Experts of a small language model: 48 squared ReLU neurons an expert, 8 picks a token.
Below are experts of layer 6 (counted from 0) of a mixture-of-experts language model. Rows are named router (the router's row for the expert), up (a neuron's input weights, with its number) and show model dimensions 0-63. Each number is 128 + 24 x the weight over its row's rms, rounded and kept within 0 to 255. Numbers have three digits each.
Before each expert's rows: a language model's description of what the expert responds to; "mostly gets" lists some tokens that are sent to it at least half of the time. This comes from a sample of Wikipedia text that the model never trained on.

# expert 0
Word-ending suffix pieces. Final pieces of split surnames, place names and nouns, such as Gold-berg, Beaum-ont, Sibir-ian, Son-ata, Gladbach.
mostly gets: "man", "ner", "kins", " Story", " Member", "cher"
router:098113161121143114109123085127107079128160144133150146143100106127133124099094084084112123123126129112163128130120148102134114107157157145160153104136115166149116101127147110119101145156104116
up0:152145094136126136141134141095150104125135148137139080189102138159122126152163161092149083109104140210103137136106135159142127117102088155119159110081111113109186156163123114110143135108124103
up1:096135102141100105130150157100153153122113093150145109155075098144137111149125185181114114129111112101126113085138097149117086138121122137127093168109102149123111130131093168092163126123122129
up2:145121144124140120134144149153117107095112135129153084106107115104095146142108116146138124110121151118119125107134139147114136122119153117146097154138134079165141146159076131158189113093122140
up3:123150107152123146154117143177119144091122149106144110109141118097123130148111155125137081145106128137125105159126136200099122113107127095106141127121117069132142152079149135115135098149138131
up4:129135134157118151117130119105105201164148116139125159123089149079118153137175160176140101105106144108162117121117097164134094185104100123129092150132119096117129115151159142099117139119163181
up5:122154108097076165096103155115121157127117083128097131139149138137108101124089103159146116094129108148124153169145147124111155138109128080125171135121132127095158116147112073119125144113164097
up6:137150080159110144140133164094123116123109145141120121103153126115138125115161158117170112130105156129109132131143139181041133151151087121140124081118128112132137131127064072106112108109131138
up7:106136095165104138184144107103121129089111133136142132112122119137155107133116134122118116109116083131140162126148093131107134137106105099122124159101147078119148119095125101057116075102151122
up8:130138148156112095107128129160123152107122128101132092088145133116159109149115169139177122100123133146119153189152082156150153114151116096130159117124134130141083173137151126116144123082137153
up9:152133080139151189119149172137175135117119123141132084121131166149139137114171127150139147119101039164109105132155127135093133143117130147137172125119096108092127137145135130069109150130090118
up10:130145113144078116130111155137155148160113142148105104068163112102115163156132157134103110135126145127089139105125116163127110120125132109081131156095166106144124120138105126113114147101177138
up11:093141135141084138130161139096127146109113121129106103103130166130126142148131130111127116165171117117125123142142109148115108155137114105094141165134125076131138161166117132103105139140113148
up12:117130122112121144142127146138107154121126158142143143112080115102092134157164137109132134122131120147094092120149109120156149141142067136123154155126106095132143138120112135119105162100113129
up13:143129087170153116140098149089166112132119098155128156113144145124091145131146092138135144117109129117156115112134185151106122105112123127141107117162164103121125149106112151106148129070130147
up14:141131123128061159176102140100106151136081116147128112098144165121108085159149103120134137098122111114116097152160109142123135129153092100100095151099155117124102136120103166159149135098123145
up15:167126081137099148135161136108171126111088141128132140111155143143145145156157169183153131116097144101128106130155122173171099136097101114110078130118139093120162122108096118134120146091133143
up16:142156089149133110113136157124098111082129156142130115121130117164148134148111113158133091117104149125161107101137128112125127119129141129144131143175128132148155170108069125141120078116139092
up17:125161103166084146115159144116102117111109089132165160130148111137104110145133105105171129131086103131204117105176098185149154143131102099116098136118121110096153153162110135088111132154167107
up18:149140098145132164133134173088099112074151117157107126115136147122146163118119128155151123146131107137133110183121128121130155114126107144169097131105123074146143102160124110133104132125149120
up19:109106075128107115174150176125145099109127109154119155155121159106148152124129130108124138085114117117146125130153126181163146150194125113124123149145116116134080155120106108118112121118102131
up20:107136090142122112113143153126150099098142110154122120122137138131123126166114136139144151132159112144145120144134123168110172138097140120120097131127158119129108118157097141114114106142139086
up21:157107082138074128105149165139170078074131139122102096129170086122120124187096164151130132137142111141140126168174085112110099133131118121088189138112121144105104124133110129109122156092137143
up22:143137109129050120163140175127099127120118132130137096101127136154115141108176100107168097135093098110121110132125126191120112107154083110125143145177159138142103105123079138102128141120138122
up23:144146081130129114184124137109157166091150134163134088132156110115136103161117161153155153125135144172160097127107120137109104169125110131105133113113160110115148141132153122108138139123130118
up24:131144135162107157090127178114135149157164099131110148092122180167111163175111151153130179157124066110116116148169136125096127174102090154141170122171111119077111156087127164136141168116112139
up25:109167083160118137135117157109129096131114091144140100136124133157124147183134174120138103081164112077120166093151106116157175088119128112127127185146086083079125123115128142119114153141123102
up26:114142098147163151133085171094125129137142104100128102112124107135167114116161122149123144109160097100127162128128096142161167130139127117131120097148169103119159095132109201140125146097150136
up27:122139064152104116112100146127098120122113138133144171133126120134133158170101156110133113124150121126087122107126132143098128111122081104139176114114132163129073107152123100107135130126126131
up28:089136116118120135133145167100154105078105115136131114158129146105125134134160093171114129135091115111116148097125133127131132106170171135116152146142140094109121127082122184106140108103116115
up29:154123137159078163127165145118116150138121127145093139161123127149135145118134165122135148117151110131118093096157128138133117089134131141131111156104155152126157099129106146111145138094125137
up30:110146112148143127140172148121159126135139124097108109114114151134086136084132078101140178115126113090141120147146140137147151103135130127117091122103186145129142113092085172102114121149129122
up31:105203116133139107106116151126148146110180106127125154110091142144119121106158163118142108162128178080079117154167168136122135115147095104157183122135140153107102138125071109098102140124142127
up32:119112144133101128137109141098166154124115149103103116173112093125109121140130123137148158096088109105089102154159092134079147123115115084137118147145116140115124144090136126109151183106106130
up33:160123101123153145138101122108165134142106169118093149142121110110121134150123131168155109122145111134156112126124148150057139147142147155137119118127118115154124142120124124134114102101103110
up34:113158108145113159201132097127119152115107121125141120151131112128097101105186110143142139149120147124125142151093118158112112112104100094095159108152145147080156148140156138074127161089135161
up35:126139103135133122134159140155120123111107113151147136118094103117174121114150111148144149139138149107132130123128132147164094098138095105088179192116141146095161121071145131109101152103156163
up36:126153116096142123160131131143145126095096154140118127157140104153168119158153103089144151127131120094105162115163148123112143130129107095080121108144133133128103117156128109123117151112145143
up37:107143125144130135126140118106111168112102114094128083128169182137112137124164121141129156126118130126115175131114148111190112114087111158085118152103130090144120124146105151139132147107151177
up38:122111097164147112135120175075118142102126104084099150109181149153131098135125095123153106147144182080164139160151116128149177116118155138103087162111115152110120172123123143096106128156105141
up39:107121080138110195147159156080122121110105076156138110131118098151103096117117133156079096108135149110154149145116113148149137115113099143141154096134105123133153111125153138113119165092123101
up40:072159143115114165162137142156137131148145088101164111106136119142116142172167105100128112149121083146115149109156166170118130117156136099086144144106153143134146129151103135103106183112137112
up41:164158128149103192129147173120103131092108090152130142155131147124095142129130115118132124120141105147126146134147110151125140124120083126123149105116103089102089128096175101144110166131111130
up42:120138111164146093109150151126143169136114109105085126109147146158111162135107159113151119114112127100109150136144128165117119141148117165134132155115107115113142112145107150149092156100128153
up43:131164082174155094109156115116155114138158050102128099142127089173124121103139103126130137087114117127110120122162115138137160111140133090119131145151135138107121076164084168116114117154147133
up44:093128091153146168088156174104126134112104143135127129115142157182153139173123104171152103159151111134140153085140106151131105142111112133091173146102156125136089134151113107088154102100144117
up45:139122090102144138140149110165138099090146069188098142155146121095091162112091133143119132140114118085098130128125146132131152146132128139089112135090139128102113077122091115126140130103170141
up46:154127091130145121110100185106174127167135166133087109112109125154136099164172145179124149100138144130163139122134148149108163152138096148109115130160156120156105151133099091094133107097121060
up47:148149110144144098155134155077111170116129074113150134121128135148151118124168159127117139092123131129127124128146116136119122083101093131122184117145153123104156150136104151112096128094134118

# expert 31
Function words and labels. Words after prepositions like of, the and the pipe in election tables, plus See in See also and colons after infobox labels.
mostly gets: "See", " See", " wood", " D", "ful", " heart"
router:093089165082148100125102092148094109138177150142152150150108141111134113094101101083093147136143121137136149107100158100142108106157155154170144096148117158162104109116149098138133142150103113
up0:130145090127119143140137143097139090119120125159154040190097144154144132176151181113126099109130128155129141106129119143121137136111072151108170140086118126101183142157098109100122151110134112
up1:108123120149086126124163171117166168120128091134133102157065087129110116111134193167133124130114107098133102076130089139129097145113113137106109164138094134121142123136131162074148128123128143
up2:133169112164155113122150157137128119150103084122105100120144110146101123167100125185153126111107128105089091117109120142113146135134147084088112140137165107120120158173089148154163119110167137
up3:123150107152123146154117143177120144091122149107144110109141118097123130148111155125137081146106128136124105159126136201099122113107127096106141127121117069132142152079149135115135098149138130
up4:140130138176102162108145130089125218153157113113125143127103169067106132118185155172140096109108143095132102118115098159140116181122093123128088147142133086111132132145126167100121128113160181
up5:127155103102065168095109161111125156124127082115094128139143142141106098129084117157140110094129117155127156162141143125112150146116130074129161134123127115099162120147116075119126142119163108
up6:134148072158107149147149164100117120131088147138139130118158133110136122122157141121169111131094155143111122132153131182051134173135082109120143093118126104137137119122063073124117118122126138
up7:138148108186121166151123124118155130078098122147127117140134137147155125142146103111114093119116120119148155108116086131138138123095098088114124144094142074108143128098152118054118101088150130
up8:131133152150110093111127129157121151105122130100136091085149132111155109149117167138178121096124135147120152188150080155150151112155118094132157116128136131148086174138148126121149123077136153
up9:153133081138152190118149173137176136117119122140132085122131165150139137114170127149138147119102041164109104132155128134092133144117131148137173125119095108092126137146135131070108151131089118
up10:127127121144108111130121142116150136141112121086123130125197151111112130172148176102110129142106141144126159103165134170110115129104149116084158149140139138117175129135109109096144145139130150
up11:093141135141084138130161139096127146109113121129106103103130166130126142148131130111127116165171118118125123142142109148115108155137114105094141165134125076131138161166117132103105139140113148
up12:135130094124135156130109166131112134114127085113171155097099145098105120115143111152128157145118110134125117176137108145133177159141066108131098120139127107134123138144099120085100112100118132
up13:113124091153125115110115142124155135099098101143115105130101114151118123130160085131158123137161120096141124097154156125108129144125130127133138123162153113142093153115112127092173155097146134
up14:142130123128061159176102140100105151136082116146129112097144165120108085159149103120134137097122111114116097152160109142124135130154093100101096151099155118124102136120103166159149135098122145
up15:167126081137099148135161136108171126111088141128132140111155143143145145156157169183153131116097144101128106130155122173171099136097101114110078130118139093120162122108096118134120146091133143
up16:140131092171136137095120153109116117126148127150123119139126121124202102138120102115105106105126172131123116114100140132102093175108108106160108105130195128178150152075120117128148104113130116
up17:118176124170094147146145150146095127115105097130174143118135087134117101146126096110185137135084120142189115110175090147151156140139110089120106119145123097063155169179111133105113136156135139
up18:139139084167134176133138175094157132102109113123121134097128144110111179127130124166171149105126136138122071149097123153130123088108118128175122134113110108136139138120091147141106122129142144
up19:135149115133107133178142182126153102089110134142074125140119154116162109123149147113123109099120112117105156163141164187158127148187094129118103148113124124138117135151129120113137128065133141
up20:122121079121116132113142153112150100099143106169154122150131133144137104157128138136146152116151103150133129126130137155096170132100129107127113131130171133110101113149101137126122113147135089
up21:160106077138078128108147166141171080082130133120102095130167086122122126182102165148128130138142109141140119167175088108111095135127116120085190135108122143103103126130113125108119161094136147
up22:144137108128050120164140175127099127120119133129137096101128135154115141108176099106167098136093099111121110132124126190120111108154083109125143145177159138143104105123079138102128142120137122
up23:146151080132129112186130136107153168091150134159137090132157110112134112160118162158163159130138146174156100125115120135114113171121102130111147116112165099114143146128149121110137143125125124
up24:132132138169108116144144153112138149105149128154132158108121159164100148147120138140137124102140118121101121139162161108079093158134135123163099096144171160110140139099150139114137164120164106
up25:109171082161119136137114153107127098137112094140138100140126131157125146184142176117137106086162111075121166091148109120160172087117130114129126188147089085076130126118130137117112153140125100
up26:162102056123155146127137177116126113124123082129136073146102103132176119095177127138112153127125114146104090127151115129148149133143136115099130106117203096121152089152082166137118158102172138
up27:143121069134103099128143138132095118129103092120143143136145133171134170185124139117133104136163111126100129099136122132111106112103068108090153135127129150112101115162123101101133148132122128
up28:098132119142143131158152158094173108113082097155094144161132120106104118130188082170123146164129106094171145123144160131134156124148122114119134147126126113130136125064137155078119119090113126
up29:154123137159078163127164145118115149138121127145094139161123127148135145119134165122135148117150110131118093096157128138133117089134131141131111156104155152126157099129106145111145138094125137
up30:121157101122100162118113154099158118160136139125086091133138142132118151134117097138091168115121132153108173097112144131072090110119106152143101088120125117115116142113106127126106114126139118
up31:161178096155121129106118132115131172127178102117147158124122119109155130125129160137142095144139165116095146149145137164145140111142102086128124149123104157130145115140078168123090108118164154
up32:126110141129099126144102139096167155121116152098108109171111101118107123140136120134153162098087107106088102147155091133084142125113120083135114149148118135121124141089135122107159181103106130
up33:167125083114126129139102149100147150158114155118099127114132107134135111131111110137157095150107119179139096151150126132061136159122164153119118121103146104138103151134112109116090138092117135
up34:107164108143123160196132095138122149109105120128138124144127116126089104106191118147142140144121145134122151148099118159100117114106103104104152106148156152084154149139160140068135155085139165
up35:120148084155123130157143150133150122114104116143167134129106108124151113122135105158136111126135129117120165143177146133162096074131115092086186209078157149105172160104143123112115148100141148
up36:126153115097141124160131132143146126096095153139118127157140104153168118158153103088144153127130120094105163115163148123112143130129107095080121107143133133127103116155127110123117151112145143
up37:111141129139133140127136118105110168119098109095125087121172184147113138126163119137135162127111126124109174130118151105183116116086110160074121155105131088139117121149101145132134142108149175
up38:107135112119138136125137152098132155108120095110142117143158150203146115103121105124151131154122162073136154156157105151138156128126129149077107162116119168109101134114096112093105137126067155
up39:113117110123103168141120173114093107120128077147125098115105100149081125118122133176108116123150162109144140168118105146147133113114095135126140110119104112088130092128143121101117148098124099
up40:106154116122129172158136153161121141153151107102142115106137110159140146158151112092131123132136094159112130111161145172122124120122119119100137152113177154131135134130114129105103155099137120
up41:152169134166118206148151179129100116091104094140141113139118133107121131153133150147127122134159112111133149141149096175136169113106081129126140124118117116096103145114132130117103160146120114
up42:124146093158139092126156145114143161122110110096102118114150149129129163144110144107142103116123123105114158127099131168152130138129139123138112147108115114110113099158102134145138141110123132
up43:113163116166140066107153155145155139127137090121107117099106082124096124094127139133152125118125107142107150102148125137117138112156153097164159096163144143157124118147117163144161134151160166
up44:097127088148149166095153173104121136119112147135131122117135165176150142169126104165149107156141105139139149087135099146136110147112112134088167144102156127134086139145109104082160095100144110
up45:132120106141136145162136153176165108099127072176099140171181140152134131135079134134139125123135121102124103149148134126120127127128123153095116148113129104113113113118105116131145131087189134
up46:130139109103135124124123150128149152154086139141118100077108118107098106127150154189101108119143130137145151125131134149134120137132144147101121113147142126178133149110096130122117120067119093
up47:152140106167143122145164127083120142110113112102107117136154156128145152138141162156133107103130136134090128102141103111129140094115083143145157079146160119118134143127098142126117123093140118

# expert 41
Function words, statistics. Common function words and punctuation (the, of, commas, parentheses) in statistical, demographic and infobox text, including DST, %, share, majority.
mostly gets: " (−", " share", " special", " final", " class", " Congress"
router:105101162105163105144108096139098099149163145158135158161096120106132097107088113084089122143127097106159149113100152085146098107150157166170146099147101148145119089139154107141133136154097129
up0:119130088111122132161115161113136097081127112167150076142108141124145089163143171115139096082138129148103136124151157148124125100099111136107149127091117092122149144159122122129151131085132116
up1:126147117146101140135137165094167146107109074103130098139107109123149121149121167166117137117111066121124105080126088144134099135118133123117111163157112118103124146128115175096140156126138136
up2:148159132159101114113145141151125111115092109097154104113125127176075126149100130190147132122114137105120111127109149158104138159121129100105119172131129079139143165179097145150158109139173113
up3:123150107152123146154117143177119144091121149106144109109141118097123130148111155125137080145106128136125105160126136200099122113107127095106142127121116069132142152079149135115134098150138131
up4:125136137161121155117132113104106202162146115140127163125090152076116148134179161177138104102106140108156124121120099168136102182106098127128097151134124102115132120151157146100113137120164183
up5:135176103098071173093106159110128158118121087122095126144148140126104105136089120164140114091129100159123151152161143131122144147120128085125158143133120126099164118157105077119121140115160100
up6:134151078157111136148131158101123109131095151143125130097149124108135115113162166128174111135098157135107129129151142186056130154152080118141137074114126115133140144129061066114113107102130135
up7:123106093170094154141145119156138117079089121157129142129120134133149109122138136111139107120109101140137114102165071122121112149088087107113138144135139070130150134109129126080123111091136154
up8:127137144154114095107127127161122146104122128102129089085139140116155110149110172143173123107121134146120155192160081157152153113153113096129161117123136133140086173135144127113140126084135148
up9:151133079140148187120152171136174135117119122142133084122132166149138137116172126150142146118100038164108105132154127136094133143117129146135172125119098108091128137144135128067109148130090119
up10:126121121147094141132133156123150143149123131127118121103181129127126138163145132137104097181124147133114142112118101167128104126121114102102166154101134119122135118149115120084106149095172118
up11:093141135141084138130161139096127146109113121129106103103130166130126142148131130111127116165171117117125123142142109148115108155137114105094141165134125076131138161166117132103105139140113148
up12:131143111119114153136097153131133135131093125128128136097120112101122102143172128174158121125093127131137112161168118126163159111168081101140120148161101126114100141146100131130104107155119115
up13:100138116138130108098102122133154130124095146153133128121120136121060128144169105144147140125147131135152114113176137165109121136124151159136128119152156080137116146112105120117152141090126136
up14:141130123128062159176102139099106151136081117147128112098143165121108085159149103119134136098122110114116096151160109142123135129154093100100095151100155117124102136121102167159149135097123144
up15:167126081137099148135161136108170126111089141128132140111155143143145145156157169183153131116097144101128106130155122173170099136097101114110077130118139093120162122108096118134120146091133143
up16:127158102175102125114160146151081121148108105131131136117131164111133159174115123179107110106129149141147112129138110167149118162120111099134131155121162108152103171080100146151112097136123089
up17:120186102174102164119172151113126118121104095144165139118151119135109117143120096099166141129102131135192127116189128173135147140136094091123094109114117128098151116166120121081121127153154123
up18:119135087144111196122122162108125132102105141139126152110143146146163134097120171130155175110104134126125087139127150142134131132121089126153130152116100116145164166166079124145092142116124142
up19:167152090139139120162139165104158133098110103124070153166135135103133132146118152123091101112115142130117162140157148187131128173157095138139074178105135127135119183149139123106147153096126126
up20:118138086130133129115112162136135099122134097144100133081111129145121130142121142143134119132123129136153141104134135149114153152121169132153094123133170137122112132166106141151155073136133079
up21:157100078146088128117146166139176077085129131125109104129163084117121130183095162145129128145158115143138124157180094105114098140123118117076186134104119147108099115130102122100120158091125147
up22:142137108129050120162140175127099127121118132131139095102127135153114142109176100109169096135093098109122109132125127192121111106156083111124142144179159138143104106123079138102128139119138120
up23:144146081131128114186128138110151165088146132162135092127154108118135104160117163157160156123137144176157104126112120139110109165124107130107141120116164103114142142128154124104140143122130115
up24:118168146169076175140171174133126167129135126134133113109130166138130108138142114113134106159120138129070146138152119143136135149110141134147124101126098100152084164093151159104072142115122102
up25:108172083168123134132119148103125100135107096145133092148129124162125148177139173110136092094162122091122164086150106114154174094121119110128134187147085088082129130120131144117109163139125104
up26:135141104131131129127148198111103126096096106137105107174096103140173127099154120146141146116107095129134092130164123143154167193127135129097137117120168133091123087181101164124105137107188119
up27:135125075141105103128145147133100120134119101136138150126152133157137170192130143125144113124167118129094119104157124137118114110116064109106167133108135139107100123160131109106138146139125131
up28:115113105136177156168153183111168124115111112159123135128113121145095112118164099177122142118113152119148132149145140140123121106129112152095125152126124135105113137077120161071122106087140115
up29:154123137159079163128165145118116149138121127145093139161123128149134145117134165122135148117151110131119092096158128139134117089133131142130111157105155152127158099128105147111145138093125137
up30:089159076142122146136145154121164124136093143106111109126149167082115174129144123129109179127145131126114128130138140151126108115134121152095117112082138097141129109124120144111133130129125133
up31:139170098154121137113130135121104165138141117115154139137117104091167133133139171167154105156149181113079146149147139159132165097129108107128143159150097129124151117145076182130077087115142159
up32:119120142138093133142106136102172159119109157100111105168114102116121125132135117130147161102083112103081106134156091135072157126112122093134115154148117146119135139084133131107162178110107131
up33:192116061117141164140130136106166153144087162100107120136105095124124121172139153149145134120135102152140127096128124157070134126120129163130126139106130091151110147108108121114112108108114123
up34:107164108143123160196132095138122149109105120128138124144127117126089104106191118147142140144121145134122151148099118159100117115106103103104152106148157152084154149139160140068135155084139165
up35:139140117122084113166129151126129132102106115140146154113105094117148170092133117164168108127136160122119161128155118173171084107133098085095138182118151146105156143085153139086093170136134127
up36:126154116097141123160131131143146126096095153140118127157140104152168119158153104088144152127131120094104163115163148123112143130129107095080122107144133133128103117156128110123117151112144142
up37:126128127155129138119166135100112159118091107089114083135178187126122120130186103137142145119111135137114168127121124124191134120076117147074121136104132094141128120132091156126143144113139161
up38:103133114117143135146140144100128149103113096098130113156164144197147109124126099133145127148125155079124136155149100154139163121118127147090117167112121167106112140112112111103116153124072164
up39:100125076145121178130111172124121096100114063152112133122137121108148108136127115145093125127148122123115098156122107128167171093143116149112131123133098106112125124111126136138103116056105116
up40:102133134108089175152175140165115131144150101078174139115134121168124135165191120104151120143122115170084143109147133188125133104165123123105141154104148123140137138124119149099090150144146126
up41:138161123169096200109149166137124134089109096129117122143148127140111134166132117137118131116156133112132178142158129150113132150123101147136124067114135093074071103137122148121140157130123119
up42:120139093149138085127157143120139164127108111104084123110148152138128164138098147100154100117121129100117158124107131165155135140139144122145107152109122132113122118160107125150125144128124129
up43:133145111171142107116125172082152135137140097110110157142147087146103114133160127142157134117126122106140105119147133195113119146134152136149121117131084130101140127149136146151126135136128147
up44:097132086147161163103161168102131139126106150129125107118142166177137135160121111168150111152129100137136144095128094150141119142116112135092179145109157130124092141140109112082156094094128101
up45:130142132120166187127123157156164140067113093156084128143184118100102133141138132140142134130130159105138121152139133142113137143112160083084126124107084078107154117134129104147121140081152155
up46:156100107112134166140126169106156158144127148112126167117121113120111115132179128125179174094160136152123143124168150154148162133106092141124094135178119114153129133129131130120131086119154092
up47:147158099170155118134164137099107138091108102127128121127127144131150116110150158142134136093131137140130115136141094120123132079118084122142183102127141120138149153121085147126115130104147124

# expert 58
Common plural nouns. Nouns after the, a, or 's, often plurals or word endings: Army, flows, soldiers, students, support, party, States.
mostly gets: " support", " often", " students", " party", " MF", " States"
router:099100176086139116117112089116120099138162143147145146147101138106162112101090101112096143135120119133160163113116160082127112117153165160151151088148114135149113101138156084126127137161099117
up0:088146117127121139156114138108138111112113120138110112191145124137131120149139163124154146115134150169142170112123167109125124129091106125119160115077117088143189144156136105104119158105075130
up1:110151097141108124133147166134132136113114098157132131174072104131101108140125170185117105143137115087124111086115102163102103134123133138118096165139152140148122116127089153093120139125135157
up2:128157139139131094139172145164116112112100119117131088122122128164084113138111115195132142108111126098087108129103138141084137145117141091098138155150142090131147151189085143137157120112142100
up3:123150107152123146154117143177120144091122149107144110109141118097123130148110155125137081145106128136125105160126136200099121113107127095107141127121117069132142152079149135115135098149138131
up4:109133140163137154119141111109109202150145123132126156130106151088119142139177166176127117123106136107159114134123102154143112184102104132119092148136118107121138112145164144096114142122152176
up5:130155101108069164087105147116124156114125089119094126129140143121099091122099120159150112085125119153121151158134147126116139149123129083129158128137125123103169125142109074119143151119165121
up6:122154081159131117139125171114134131148109136144112126090149152108113107083175115134177129121085122134149142105118145165082128127122076107141170104113135148124137149136054074117149149086155144
up7:108124102158097143169134126118117127092115125142143130106125120129153095127122122129130099130092109141136133111152093136129107130094095095106134149099130074118132144099135096076124089069152128
up8:133136149152115094111129126157122150103121132098136091090146135110155110152120166144177121102128137147120151189152078158150155108153114097130159119124132128139086175136146126114142126081136150
up9:151132082137151187117150176137169131114118123140133086120133169154138139113172126149137146123102042165108099133157123137091132145118129143135174128119094109091129133148137131070112148132090121
up10:132145096153076100146115153109161106160093114086097146127192098118101145162155134135100114120116140112105152118122128204141126153138117099094144156125153122106124127152119126117135109107130112
up11:093141135141084138130161139096127146109113121129106103103130166130126142148131130111127116165172117117125123142142109148115108155137114105094141165134125076131138161166117132103105139140113148
up12:129155106120133158174112151134139144126109151137154173116088130099092095135139125134141131103124104144129108147153099140163158157140064084140105148137128148135093169161087138116081132117099131
up13:115117118151134109124088105148150102112091137170144141149144120119121103151180082123115133115169111107130122147139134141122122117110139150146128122134150101146114164114127137110147168095120136
up14:142131123128061159176103140100105151136082116146129112098144165120109084159150103120134137098123111115115097152160109142124136129154092100101096151098155118125102135120102167158149136099122145
up15:167126081137099148135161136108171126111088141128132140111155143143145145156157169183153131116097144101128106130155122173170099136097101114110077130118139093120162122108096118134120146091133143
up16:130117063151133113135160162121112131172129127135107120129132091126219103161146129136102097127114114153161109102102139157143082168074136167119115150137144162148154179127130097123141098102161097
up17:119150094150066138129160156116108128117114120132158153123179123140108101126121085092185147138113115120214116115171121181139142134131100115119094115105110099100180144143116137103123125148160120
up18:122116076115132169143118174099112130130146101174117134125118119135143176113137134164156131129122106142158091158086141158117120144110080113146131163113142137097153135140090111145126132102136090
up19:137136099152120134158126198109138113123106126131082129140117107152127098127145161125134122108133124136115148164147173193130154142213100134124091154105114125127118166156151147142137143088162124
up20:133118061130110122117151153118143102092128092153115098134121121129140133156132163144121127146142111142124128107118124168113155144083099108136136132116168097120118127150101137122124121131121119
up21:159105078132073130108144164143169074076136139129100092131163087119118122181100168152128126136140110142136124168173084113109099131132115116092190139110123139106103122132110125105120163092136143
up22:144137108128050119164141175127099127120119133129137096101127135154115141108176100107167098136094098112121111133125125191120111108154082108125143146177159139142104104123078138102127142121137123
up23:143142068136124112177143141117151154080153117159134098140128107124146104158118176150173142113139141164153120124124136148127103153126101144109115120141138132111167148121145115101145131137137126
up24:128160128138100140121109128130138141142120111142107167126130131095127160160145143140093145128110109133095101139166114139111110125108122104129151121135123142109109133109156089122138155075117130
up25:109166086158118140140116155112124095126114095142140101138127133155124145184135176124142105083167115080119169094152107117155177085117129111129125185148088079077127125117130140121110151143122104
up26:138092068138149145133133194119125105130134079130121098150109096141166119107155119147099138094128104119118100133146136140145151122128139128106113101134205107132145060163070159136116136074151165
up27:132122067137113105146132133138109118140114100122136158115158130153136172189141146135129095137163133141089124100147119131112112111117058094106168115124124140130085120162123100104138158113114122
up28:099119105126151122152183172123160099112094098132160071110139157108095100125152114185092135158087138123135094092107148124120141111168139093123151152128127109099126145068097128110145157105095134
up29:154124137159079163127165146118115149138121128144093140162123128149135146118135166122134148117151111131118093096157128139133117089134131141131111156104155152126158099129106145110145139095125137
up30:108138066151109143139114155085180131136108117091089140122157144089128168131159139111132157117132147121130116099153146166136101108125134153083119107080127098153159143117120149119157118119134131
up31:145182100147132132118110140135110177126168105145095151135120132101150115094128141108129109150133140132100125139146142177105181120126111119120119146124105142101145135133105152119093116100156130
up32:138106142134117123146094141097174146116117153109125098163099093114110128144144122135171154105110110104100102142151092127099131113104126073125105161165093128132110141098133116099160174098121119
up33:178111070102142153148111120096152141137107161112110134136120104127114125153120144142162108121130101163144124119124139140053137142126140166130118124107132103163119158110114111132112119096087118
up34:102174109146127153198132095136121149116102120129140128139124113136098094109191124143138145141122143126126151152100120162105118122103103089102153117139162149079144148145157133068141157087143159
up35:129132087120129127159118138140138128127128109164147103122107093104167109111121106147126151113134128116163123144116147150161111116097084096077157172121155128071161131089132155149127124088153133
up36:126154116097141123160131131143146126096095153140118127157140104152168119158153104089144152127131120094104163115163148123112143130129107095080121107144133133128103117156128110123117151112144142
up37:121138114139128144168136120108105162117094119100124077131153170155106112120158116128128153127115120133101170124117139131191100112079100146104119149097131092133128125130108151146148145115151165
up38:107137112114142131128137157101130156101121099111138114148163159197147114103126103125155128154121162080129145156158101157134156122123128150081108170109118165113107145109095104097103143125071158
up39:104131071151105162156120164094130123102136098158127114142108113125107106120124155169105096101139107135132094151128126152123142131106101120138133113135124122099133141118101124107086137072141096
up40:070153126132129142174150133154119135131132095119151116098128102148100136140168093121135101148119095129109151113136145190123151104132131112085173146092165143157155107138097122145093154148124112
up41:154152117155120187135150168104105127112103089117115125151143113137092133126129124112137120124155140114124165157148092171130149130108085162149141106145129121100124132098130142146118146146105128
up42:121138089154135088137156154114147158120125112106086111118151129134120169124103142103158104124123145090127176123110145169144128132146148107133108151114125113097098097176123134128149130122130114
up43:142174073144118111168107145097146119141142079116095126123156116135137138120151136123130135119122137124121096144111108163097122126117122108135145112101109146161162098131113157161121115099112175
up44:091128085148152166090153171105123134116102148140132129115139165180150149169124098167148103160144109136143152084134108146129106146109116135088176141102157127137087134143111103085160101100149118
up45:113116113130161143160168143148178126078123073171093145168171140125137113143081108143172126132134098104156120136133107124108120138145124140101118145111107106102116106088109100138136140121193131
up46:161129096071152121118125136098137127141136129157101126106101104134111095151152165162138130091165113141160150136158150155132151097111114148128115152122161115145105154100077132085103112092130060
up47:145159105149152123168142142071120156134138086103113127125152155115137123151173148157116131094132125119114137132132116130106135088087108138122168098121148125116151153124093140100107115085130123